Weights of a small mixture-of-experts language model, trained from scratch on English Wikipedia.
Size: width 768, vocabulary 14468, 250M parameters.
Experts: 304 squared ReLU neurons an expert, 2 picks a token, a softmax router, a shared expert of 704 neurons.
Training: a variant of Adam for the experts, 1055M tokens, 7177 steps.
Below are experts of layer 8 (counted from 0) of a mixture-of-experts language model. Rows are named down (a neuron's output weights, with its number) and show model dimensions 624-671. Each number is 128 + 32 x the weight over its row's rms, rounded and kept within 0 to 255. Numbers have three digits each.
Before each expert's rows: a language model's description of what the expert responds to. This comes from a sample of Wikipedia text that the model never trained on.

# expert 15
It responds to: Line breaks, parentheses and dashes in species, genus and disambiguation lists and taxoboxes, plus words like genus, Binomial, politician.
down0:136078177094100105126157158165052104107089107123084150068135090172139159094140119106158069206152167211176150163174103089188156118169105153143165
down1:188164159119167168132122150116166162153148087157110120119145156145151172153114088125112096129137149178136154070090120154095113104059156152133161
down2:198084131049124142104100079102088063095167094154122132122101106178168115083179115079118150138137113112152100111070124147153124162083131101118143
down3:140136127142121143184106118096105105145164134148133153123185113127127078133131099107092167158109137081064135075145113165151110120104118152104127
down4:143150117105177157140195163153084105113211094066154096124119119123129094147132113120099153121173132090098107119109134152135090157113129145114115
down5:118063162129118170124146098151125121145119156158172183123082081149154144071153130148155134137146107143082119141173083102125145082072110163101152

# expert 22
It responds to: Line-initial bullet dashes in infobox or list entries, plus word-start stems like mathematic, histor, differ, and opening-parenthesis digits.
down0:097103130124167099130135208142082156055111161132176047142122180182179128132152082123104142075120071156099121136111166158164177140125139121121141
down1:058161143132109120118097100130106125148119108169111162135121101170121125082157135165111149133123190184082118090149170122112101097139105141140185
down2:086061123155086158110150130085111154214108103153106106110133100110172095146108082139103097190119137075111140105106190136132074121136149135110113
down3:119138091109177144140108099091125166097137088142148130143117160119149103148192168079190122175170176091162137111125139134169124131100171148165138
down4:153127092134126115128124214187085183092143122075203130115173200102156137142135141122147127134125145127180107120134179166176088073177114122122154
down5:140085087153150153103056128182154142153139154106111132087101169194104118082096123129118113060110091152141111104115161152127130187085164129133124

# expert 30
It responds to: Ending pieces completing words and names in titles and credits, such as -y in Ready, -ing, -ation, -ville, -ers.
down0:100089140162124146158111158091124133107103069124170134205134131166176156105150123098167120109143138059166108150135128172116160125114095132086185
down1:132140114157110169159099109114113134067165144114129160123113076095139123200136123119124120154101090129185117156165159168105084142171158120072095
down2:126126144119110151187139120167156140123114128114156107130092151124121113202107125105143114149164149117156093160094157091140088090092180108127147
down3:120147089123126146129129141169140143111132144132181140113160121141069100122106141104159116140100169182169108124138158101174120122083173100156128
down4:087146156141086132110153121102093083091182111102057163153133089159182143059110121111169088166123157132122085138151139130128102121094075165099169
down5:090145105140141064153109130127121118112085128159131132142126153077122062152061127097141132130091152164125168145117111093172119167087134080122143

# expert 19
It responds to: Short vowel or syllable pieces inside non-English names and words, like o, a, ra, Gu, as in Doro-theus, Ps-ara, Xhos-a.
down0:070176086103130120114106142135138134134108094124098144168165062164161103131130176114105117119128079158135131149107163125134134131197134159150056
down1:140099151161118137165111176156164136177134124159151153048102110083085129081124149121097157110142107160086111118127104167160096115126112108115092
down2:139103146098155143121124162151131084128101131101125177144126128103102155134106164124104110127098148072189160137153122139081117160163073173091168
down3:125133151153129106105105140141114155138118115109168144222145098145111187098161145107060117128175166116087142110146152148119113164107162127092143
down4:066064101126087196099199095161157132142129114126137167150151163119109101095142105163129155095099138100119136038114159111154137146129122120092149
down5:127177124156176140099090200179137169082164180153112122086143106136124036162127130144108098143115104132173076049098132130087091147086083184174145

# expert 26
It responds to: Conjunctions, modals and articles in general or technical explanations, such as and, or, can, may, usually, each, often.
down0:056159139131178098156141070141095168178132075140161128150120143132102130094085183165133084113112090077148131136128111102161095213142160199125128
down1:195080127108113143156178126137160160127144140123115171112154194156112145121107079165136119133176136146128099182128110122107113141157076110127117
down2:139143169148149143107121106147146118159157078147126086115166065120090110155165184142100080139093122126096152139138166125127097131147131117143057
down3:140108096135108142155172141156146160129137187104085159103111117108067126120197159125141121133138107079163079129116070135144170131135152091082090
down4:195138155115131094134131136167048134134151138138094123062143109127113029202128180111147158084147135159117143124151075087151198093084095150106137
down5:128091122102060090107125142110097084197131166095138109122119140177113167120117130143092122179133105163096156154088081170189102100152179168053138

# expert 18
It responds to: Syllable pieces in the middle or start of European surnames and place names, such as Hol, Car, Ber, B-onom-i, Leipz-ig.
down0:166158131183188113142142074070142158088173096157134163128148104137149089152180102130180124124172136115122148102068130083189131170094213172169108
down1:166177162113096088130125116195115149097145067116118090115190135129087079149121111146077112155160137113086128102110089099108101149115122117110114
down2:152108054130106114122138125151189184156135108089140076087145112152130129080049138156090162126129141122101139154108102182214133155111120096108157
down3:134144116163148143081141115106184106136173151172112146094112112171092057095093150147072115114189133163084113062136126144143190090112117099124174
down4:128156118114197142100143208157133127135073050148106167114106127116068086135224069150133116101174107167124121125164142126110081122138146135163163
down5:117069101128117111132096105116104164147147108121137140132117113185136125139093137137138121130125155151146089090065152151203138116140159151114166

# expert 1
It responds to: Word-final pieces and names of places, nationalities and languages, often before a comma or line break, such as Persian, Japanese, California, swimmer.
down0:185093148095086141168092209147143183186135126118093168081180102191127102150084118139184101135100178158086118116105172191139137158160149101158159
down1:092141081158146121158118082110100084145150138117090124129138130119077076150127126131075086062159112115155144145103084103123080135173053122121091
down2:154111176162131175122112076125177185136155124113077100160172125161108183147163107149168116154150120108138098108167069161114149171127132083119094
down3:088119163168112188149104121121064175177119154132125141135116146092120107160146110119114128089104103180139105151176108100140074042147169146111148
down4:143156194129156125125080067131104145092142140189172105131118159119110111115116146124102159116132102110085170071126160096172136117140107143074180
down5:150132120102167118121131134160126172082115128109134088124160165093149138127078090111108125082122091104149106123164130138186118131133149128143094

# expert 24
It responds to: Table pipes, heading equals signs and line breaks in schedules, election-result and register tables, such as | Opponent, ==Rankings==.
down0:154160108196042132101058122141163099109153147093127128164136161137136113086100131083157099105083152098084115154128163171074160131155142095106102
down1:158110122145089157145078182124104135135135077086137119179169125138117095111151138209107179095142091125152177106141114205107132061111201163120175
down2:143130104137115160090089114147147140124232123095160134105127100082127123114111177052174101156094084105173108080140118134095139101127038071137119
down3:086059099145104151096120120084120143175110181109102126128173132115134098104118106150106159063164113139113176071052107094148148177087109139109110
down4:101159127169145157151126115124182138073197126129073182128095101136147110099039143156076136111144071181134096099161102120109078151158136159127174
down5:091172135148131128169150123101152147170166124132117196052132151159113101023107148127110169067136163187137124104133097155135135115133155100148080

# expert 5
It responds to: Fields and numbers in infoboxes, tables and coordinates: year prefixes like 201, Born, Died, Genus, degree marks, percents, ISBN.
down0:140148122123101159122158093088115120159096124157093123162124125150134134154114148104152093141140116144119114105119111103135174129113109075113169
down1:107118206091127154156095070132112124095126121131097121156132138079156188091142140114176120131129147134089140131079091093120141118088144152103128
down2:118088117138138136137157100088135103176149144115109154083145104055122129152158155133064106082126148174147160159125073149113139065087163201151128
down3:160122057084142146087133143112121090128121135139135130078151132145165145132121145145106126052073106147140141081172131136125130141155114079128119
down4:152115104149154122141152137125113051072173139134169083161136120061129143129159091206130150149085126138142148125119136128150140095172097074172126
down5:087184098089172135129122098128094112095119162105117162063116168110128126165151172161147147160170121170139128139105118147143111156116144152122088

# expert 8
It responds to: Heading words and table labels in sports and election articles, such as Appearances, Squad, Win, Loss, GK, Turnout, See.
down0:060099099105179140136094122119090186086115083067107184153141146150159091175087131070160163097119130176147152056130078117159135116098136128145105
down1:106192102150117135030130133117151134143072118106142141083108107183160085132137119031117113070141175144045147098163113085156135172122120151176132
down2:087148177140135099100160175118105091154149130131162134134080129168220087161085099066194132123079186116083017118073110157147085152134137133087150
down3:126091100089113165113111121182093143181184137113154137102153126120068113175119126099107132142111099126131180151145108133097116132121145103155080
down4:116148168080120160100151186085123091112126213134152131132151145160135079172132066148103089108111128118135071118136156102108104157196111119094121
down5:159118201056131135127134113137105153088081141148166149103141131082057191102071118173085159121037166118131137113162134178092168142145155103164120

# expert 27
It responds to: Articles, possessives and adjectives before nouns in prose, including nationality suffixes, such as the, her, various, traditional, Arab-ic.
down0:107133157202134144131141173143074096113121170088204181157201168092186111100125140079156148139078107156118180161140172161191157184161163170123131
down1:092112111145174080175117143102102140125139147069147222127106103186112159182092136132141115128164082104159205073160058168090102107084091136070123
down2:127151128178144092155144116161106100085131110098117114144124129108147234159115113080123079116156177157165155136126125042125098137092117144134112
down3:082081141112101141071119111169112192166125151097149062157089121145129134146121094187110112135104174130064123118135152082141108107129068127141137
down4:168052091154094205140093069133078045123115113147057155070149140096118094121073115104136070097126131087127118176110079179139073144135076141112127
down5:097069089110123079138121187131115110127128143132141172154132115161174170162085141090126126132146112117201099181213148165190129174138072134144118

# expert 31
It responds to: Capitalised nouns of offices and institutions following the/of, such as Department, Congress, President, Order, and name-final pieces like Maximinus.
down0:101095122076123116139176098193161162119186044123171141144165152125092111125175147156210100149140124175113145117096155150112128110140204136081121
down1:113156127074215144121161103131149115077110080087156156191097151108147101199140093137152138175153173115088120191132155088141058115090079095137177
down2:121121072175149112140106139117170132143115154141153114102172094125044144156132120127141116179168128154116172164137119051096149110118139096157125
down3:075113126097113106151072073144110158111065098093146114153163126093126153156197155106115133121112187166192096096134100109103130126153118133180118
down4:120132088141077183141063101086158087166125144101132131125099030123040135175135129112190182138134119134102156070158172124081129154112171135100151
down5:135142148184142139108136117116149175124111133097082159168168164112135142130124161191124168179108170071108127145112119116133118127121107103140121

# expert 9
It responds to: Single capital letters or short pieces starting names, often South Asian or Korean, such as K, Kh, Bh, Raj, Mohan-l-al.
down0:141161157169204112138155102073171100085149109122130151096145177137190148143126123158131122113162124043109148131152102130135130171150160112108117
down1:112105147104111131191142141135133178129075121103135149172174087166081181130143181105122114146107129081165077103127131109118093154066123079127149
down2:183165137134156151174127121135161141069143153177139156114102097145143090169129148090115085108180087093121165105149156126074115163139116165094150
down3:026122077133151145086125183167135136136074157175169099118082128138186156137100153181154134141199138162153190158099076132087093091118118143102149
down4:203084153121123172148147118104158119144117165068098131156183183084110190191118165109115110119175115127115174128133140147087161191175168171160192
down5:093072091082148123128095202186106165102149124097163122122072086089114110093122104095104153085139118124117071084071140177100091140054090106127091

# expert 0
It responds to: Digits, commas and percent signs in population, census, income and vote-count tables, such as 26.9%, 17,521, median.
down0:097148050164072143146169182141196148172103118095119067118122121087127186141116119179067093109137133173115175067120080164093128130118063112097142
down1:169164095119183137077130118157079084169138124118102152096113109158091127200134090100101109088087152137057127106135107173164109161102122129070090
down2:155187125144110134162131123149073109083153133153142159129154107113145109132129168081120147105171088117102125179123117133118102070141126116101159
down3:156120125139122119131119106149142147096123097096154142126090094121079144163153139127179148141115123162162091151097094141155195089130082112128118
down4:108168080151125132126097150140133108173132083129128137119089071089128109105122098183131110096121125145125159112152024089108091146128085118129118
down5:155140076136116198107131100138113178155171109150066152096095077149126155103115134110174114065125122183123170106126099110197111163083102138130108

# expert 13
It responds to: Colons after infobox field names, plus list dashes, commas, and, by, table pipes and country codes, such as Director:, Kingdom:, GBR, ISBN.
down0:102109155138141110140136158168086176102101157103079115161086090086152127118133121081118119084145120133108119087073099091100196170104171127126082
down1:109076136123107190122114186180116079188109198110144090086176140113129148149096115102093159127139099126114172114126168111101091158154189118150094
down2:148064159183170135152156069167053127178165112145106101094115094198118130126140132174122126159123100105156145163046152181154079197115196150180116
down3:123118162107093147153123097127130139156163159119121186124143127086124114119161209144188109193105097105135096111112126130087102111131136175093055
down4:115096189117172145120117094197090158132131128130127090079086101144136143148099164139132132134143110112189112128089066093148156139193118184148148
down5:124040150130159102127154126130061103165180064099079125086121132110113132103157130160123151148161170119135171137087054138140128161150115149103129

# expert 3
It responds to: Words inside film, song, album and show titles in filmographies and discographies, often after The or a quote, such as Best, Love, Show.
down0:136098077137101113127134108132142117088095146118139126107155174153089118171148078093117221182138172148133139140130128121140117137137108127161116
down1:125160112175147150154110140179126119098081097092133157162117153151114076207137112078149097124135100104144116148109122129124150065166146077144153
down2:095117102137142146163162115156102129085148149124125111118087197070123194127180092131155167164140106144096125164117198148152129140086179152097119
down3:089124126201124144164077158161162136133153104093109117127140123117160086110087161185081113102163122151102146110151083151202180195118152061086102
down4:101093127105115131121122109169108093174169104158089073079106166197092165113170132099096071113091082147118128138146163149147135142133157130125122
down5:182093143104140161100109123156160103135107121148108174075122101160147174076111080149133135160098128163158094140135086078129067134097144146124139

# expert 11
It responds to: Nouns and word endings about vehicles, machinery, buildings and materials, such as aircraft, engine, brick, railway, propulsion, drainage.
down0:066086157150148156087116123155103150146072176149121086093175153081134120218115181134094110170173120111114086159139150106184125141174124087163134
down1:125125075103102111048116101154167123125157158188149145103100103214110136113106061125137127152108143109085078106172074117127080115151124055079164
down2:108066151058122117197118118157158147143108144146154124092118148104032123092098136176102136063147130161097115137103154136091101110106155119083189
down3:099164083211181101133133153103142146133130231170150134085129095149069093085108142151167082162106129097151179125135122128116146082144158087150188
down4:201145118075184162181105144141138078085099129081095148089133109167130108097149116129096109142187058076120118111111081185142162134143158184176113
down5:109095172180133102172080140166125163130182107132121065095132148079157112095153137125134090084117077117090095155077094131130165117092144133179122

# expert 21
It responds to: Copulas and verbs describing places and buildings, often right after the place name, such as is, located, founded, renamed, opened.
down0:099053084105085111082165154119169159122123137142115189114130167162148116148124143142156120172133098133160151077132110144177119079144142103115102
down1:118136163139188045138103123169152123105071101157194134061129107118108104160152114207106103131124053087116107125099064176082114120126118091189137
down2:130158090135105073100090125118105138151131105159103097089207157124141138112048117162094091120112134103087145114176151105205170179091124152075121
down3:162135094180109112143133204123127097108123063136058146149153118155150097157197122125146141121077163153098084145134096047031153093153116029095091
down4:086162089092139107157072159144149173201100109052125129058127134097092086125068142071164120084075142099087157157126110119105153177194066120140137
down5:147085148099185044152108141090164163135113190085133126126041208136107179096138151172164166067123105156091145165157181187136073146107094124137157

# expert 20
It responds to: Short values in wiki table cells: digits, Yes/No, party names like Labour, Conservative, and other cell entries before a pipe.
down0:125152124116148071152080086106112136138063140108100121118153141118095133096147076171167169126140126149142095124111127084154061121131124147157124
down1:104151117107169129168066098150113161187150141109166138127141148139112118099120082116123123127088099126119120055151090173219181167088079147112146
down2:114139123148126119088097157132090148071101169111107146136103150140103087128164099085094131118195067101180159144143161084098115099108130099138088
down3:143129112103052109125143142119120141150127075112141188199088129102153140094186144099093148155126110134128069133154076122172121103122195110142203
down4:153127132130193100177081119098080161127199096163138140135102113139142140098111152127108116086106129158084099118106171080124210140156175138136093
down5:111088099129141091144053108102129088123063151100148144107107170111136132176082140100122121192155157117143094054083150143115088107195149113144180

# expert 25
It responds to: Pipes and semicolons between numeric cells in statistics and results tables, plus digits and empty-cell dashes, as in 0 | 2 | 0 and –; –.
down0:193131103079160124143172155130131108097096149129081144156079139138124170143107163122084096136128124148187057091196174111108143133062084117152058
down1:121133172114150130181106121161129107161195162138089129122139130113112085071089114117156176112126094133130203126093120144075141125125145120168129
down2:096061165116157161093104137124108146134149097161091146066088120155122162103109158141098156103134093142083185119125120147157118141064152162099170
down3:135047132173148160102107188107176144121145142183124161085156119126113119166165124116082153128162124154157174087134113147120059196105164134116135
down4:102201125127124157144170159181136124130093165156150113106074110113180067126162127146136112139145086120087211099129137161133159127178109103106173
down5:155080057124154132130104124143166089137089123175167215178086121141140102094084146147145106139121090072097154148103116137144105093129156115111111

# expert 4
It responds to: Word-initial or middle pieces in military and war text, plus Japanese/Chinese byte pieces and coordinate digits, such as For(ces), battal, enc(ircle).
down0:111164134118148138143142192105180131080154159162134127116170139113184107171150067144131151105147095168131109095162134124135139067151136171088092
down1:181181100103154089116119119122106125062146067105128149149139189158155147149107145149204070113159136159115129127117096153113133157163133137150072
down2:113096071112123180117128119119076108182190107190150111067161107096136078110084105148187112123112140134179125163111114148106151135134125117181139
down3:103127107153122131112160154163134176140159097106163129124190068092160140151149131154131121117110129158144130033196162114106128088085127110129116
down4:089162112133146161105143135111120098116120117189185134140087091135151189137148176130142194109157109140103152105083153157109100082096158077178137
down5:166096163119125122143134073119126153115128071128100158161127038109151100131184044172156100167119057134066141068166143124110067125147124085098092

# expert 16
It responds to: Tokens in album, song and performance text and discographies, such as released, performed, album, episode, executive, closing brackets and line breaks.
down0:099171151059140104162153092133073123125130131113181092169111097096125113144109175142112096092156130159093156136065103173159130098158151105149206
down1:101153093085173132138053061137111130081112064143163120125102148164163139087194113114147092173121121116135085075103124198103079122128094110163080
down2:153085167080210101125138064072102122123087160150105126150172124107171137127147175106123075096127100139140170189127138202117103067123063104134134
down3:092087109132181113138110158178086131138085091081047091104143164114125141200122157113157084117193159083168085158143178107086119131097110158146162
down4:136054164118078129199090158151069167102144081146104110144180159126098120097173153109125111130116170167158122165071163095098102153162167100112149
down5:093144112127097123100097140162121134120113179077144135086102086110098146107117116134129141112101077084131186061068155119105128153129179088168086

# expert 14
It responds to: Prepositions that follow a noun or clause in prose, especially of, plus in, during, among, near, between.
down0:138102230180143118133129145189152088106166100173116162119188151183108160133146147118114133177100136105085158137134122176111106113204117132098129
down1:055131116121128136115062110174132121118099181132157131130163194157138153092120074116153138152156123111127136043135100158162109127118103110170151
down2:102115127144119078141151120114125133151101167158067075123122184106125200143077122144129077087152117174157097130143098181097143146096122169181172
down3:151135117132123178052150136133180150124144123129092103087175138152081161109176100138126166061143123182117121139155089129145127128139151087142093
down4:100142137120172138123150129143086105095091160105118157092124087106132173151121155110108129102140127129139132122143136124148124129153135097112102
down5:107090127137094112155073142133083135092132184082101110112107101122126095121136113123102162141207062097156141156115093104164121143109114107152078

# expert 7
It responds to: Determiners and adjectives opening a noun phrase, mainly the, The, a, plus ordinal suffixes like 18th century and National, Supreme, largest.
down0:141175098089121126094129091131063094110166066154111097087157137158161164102102132121171145144111155094142158073113135141150077127155168119151194
down1:160167088171135146131110141160124153162172143119129156151164075144138118207124130103094106138102120084155096144135123129118142135113077113121163
down2:154087154106129109138108143141162151094112117125082146118130126166138100108168149151124126052126076159090115124145142204152164178100150139127109
down3:117098176091105189126105114145118115139083097068144137077062091097138094106145139129170081124117097108182145106168090145149152100114090143131099
down4:125081174121134115119078060074197085163109087160162142137101164139118154083170149103105116146101140133115150143154115180130130147121172145176137
down5:145065152112142127107079143089106130097145102105127126100065124114183132167143102141154173144174171151142131148180094133138096141146126152129113

# expert 10
It responds to: Completed content words in running prose, often verbs or -ation/-ing nouns before of/to/that, such as help, caused, suggestion, setting, reliance.
down0:131126164167144118133127121125138195140169087050089129136099080169111138119129147107147157160138143134118154172148077202114082122116122100164126
down1:158134169126144154140096148164148138114147132130069155114108121096153103139142110116147106132133108106144137105129140096196156130111153149090163
down2:105139113115122134124105123095131068121140131133166154135138141127148089165116083137137143130200167145090205120100150146166181121152115124138148
down3:173137169135154151088124138110212159092095109155076100173133105150083084088132202130132155146116107152146150221146081074102127107099050119127164
down4:104098108094129095105072141147098130063119119082089133119110139115116105156126133109123137130113158223125108100118129120140095055144080108107153
down5:138115118132125112159133071132066122033119101121195134081090139153097124164132157161101107120101098206084094101130131124132081089110141197140124

# expert 6
It responds to: Scores, years and words in match and season reports, such as finals, scored, goal, round, and dashes in 14–0.
down0:088135114083101156109156153119132137115118080105109171147091142158128141108182149154156115157094095098065144127140129151066135126137161144111109
down1:115131146195107161103027132117165168153102119153123169088110200085116156117091137112081152095151145090155138081115097149120116139168122144078172
down2:129142102121113134132125144068083150170141128073198073114137140117183104193154128137150164142098128167081154165161150142156101111110158192114123
down3:132124111149106158131127066150171086147171083051187087138106130169140118090151114127142120109137128124124124151115147132128158138162161119171150
down4:094163122114179130107131168104135130126099088103119161205157114127162113113138104154142115073163090116133121160162082142156131128123149121104069
down5:130138141145128138109101087093155140140144144140093093203136143122182084103160169111119184122119184094076143112158097160124116131214073091115188

# expert 28
It responds to: Row breaks, pipes and codes in sports and election tables, such as MF, FW, GBR, CHN, Win, Loss, Votes.
down0:160170073127180187111152145128107102123171102105106084139137149146181114180130108151096109124087130128153114138127100133139117183122170079095119
down1:164185149181140105197083132196128143113108162132086156117146090068103159093094136082096092177132134162106093103111103161113152159111141079129066
down2:107092114181149168096154090153118120170155179134120112085151075122154129108147083140153145123135145136118105159116134103133094131123117130079134
down3:124121112126104138134177116132094140107121145155085129136135100140142103208146160136167186193155120147102149137130141122109184017207089133181182
down4:053080153087162144148116141100169112145165114114176145081116124111083169159109172079158109146125130182099117137144151145085154158105090117109119
down5:157128165117087169141118115124155066167142154170145089131072106114118180098170123169085179167145164109090129084076091141092098141096150117138167

# expert 17
It responds to: Commas, opening brackets and hyphens inside proper names, addresses and acronym glosses, plus North, South, Avenue, Stadium.
down0:129169126100096102098133099131126160175145033093087119130109100122161083128159122149092152141099170110167154092154154109136131144076139130169118
down1:163143146235106131146186125171144115108174152179175135070135186137117116126131149157119170132139163179113157126070083103121157112146122088159105
down2:147101112094110076098134114104105175161181120154105159115123101157099160133038109039123153144089041208163139156122111168172137094109135107135139
down3:113178096115106156128056128146184092120147110085152133058146045093135102172088166074116098115137174110048096119097094095057194133076143163196091
down4:145142062150093178154084134180144116091085181143135098106157146064163154157103112154096183098168072137169124137140072199100202140115118133156152
down5:148092137108091172149135122144162128130120145152153166126119043114109126131106156150172104136123092175123104164196120161178144166133151150165143

# expert 12
It responds to: Conjunctions, years and verbs in biography sentences about birth, schooling, marriage and death, such as born, graduated, married, and.
down0:078177081126154159123136121132112124081095148089101118085119133098130076166185130080058130106111141091133160138169137078087059132153133146193106
down1:073137130109117143131154112127191200128165139111138176176116098064124077083135110218092107084098209104087158105131136080039079104120155080123135
down2:174200104138138164168143153128128161072175071164083178098163114170166085109094132089117097155186143142082127136071127186151076083078136147181163
down3:097143131108166175157105075159080158098104079087098104152124117138157130183127142116096138066103183070126138108160113149120087126146134161089149
down4:083167127179125089145177102113104157118138121167166113172098078114126114159178159178153106117133095140126145171110122133184145131116131222138123
down5:152105149113120154152129108164167125134190129145148131049144131122133152118103108078144132136183123087167086124178099124109136102146148171183126

# expert 2
It responds to: Sentence-ending periods, closing quotes with period, paragraph breaks, list dashes and table pipes that begin a new sentence or item.
down0:174134121126160119137120172107171160089186114128130115063148154108139096155098166165127070157132165142165170158142135118164190199140089127137106
down1:128149158079056194163104158168142124085094142109114120160122063080149161114097124076113072107109142081109133111092061126099131163149102122131057
down2:202125116151095143103159133165132099121101126143128100099091145105161143156141121126125087208145154135110119177109122140123137093111100178153156
down3:162181149138111079143118133173149080171121056117135224176153133128156101119160102153115158061089086103113183157119161166135109118144144140119070
down4:124123114118108083136162151121122114200175140134125019072101169129096139139080103129174113134119177142103133124132110201126130152105135157105107
down5:117132121146119149102110097107128177182160158111111154123123124139132121135132145211073145136042183153093120086092100188118079173108159130097103

# expert 29
It responds to: Capital letters and word pieces inside foreign or unusual names and words, such as D', De, La, Mc, F, often in citations.
down0:149139168163113189101151118173117148159143139135121153177086151125150157124096150158081115159149131112098155183114112153068099183114136152076140
down1:157148140109180179110125193153154166056142100080134178159096211091196195190120177136135112147193122125120169121163113117162092156092098133103104
down2:107125109139054167119141093118149139129160095109107151152067188082143142106105136112137081141164095107112214133115139067156167047128092132142164
down3:115120126113112141139134103130108157142150151088117139135119119123127147155092147101145096138124091126132149112138159170109162081082128147141132
down4:153163110155072086123134117120151196139083097140159083168105088142091092094100173222163074134108152081120110125134148125078080082196129160096134
down5:141133186113102164138110111134134126127173142166113103158129127105099163103125119199097118199189124139149118113118064115113083125125172130156119

# expert 23
It responds to: Pronouns, auxiliaries and main verbs in biography and plot narration, such as he, she, him, was, had, being, shot, never.
down0:086155155160140126136110071201120128130090089194113118114078122136073118147097073137099094076122136122169094090108111131174109156135131116189138
down1:102123143118110159151174170139173098151154154169089120163139101099120122186155143078085180156135076094083145124137162110130170087142061109089083
down2:101179135187109150166102069163134098157165133127116141128147147173116156115110100117118191152127141138133125071069126086209142114123172052122096
down3:096185106151093140184092123171122103114147128114166104110122172104208116162162158141127140154163111101160083129116110115171170158120137078140067
down4:175101126197161117141097139110135165123117158123154111107131160148145099070095138165091169116118135131117141088139103119075077137141128095115110
down5:120174088137176074207112132171161072132116182090140165096106036138130105162130144175088093101150091161110169090132147103110102124078066090120149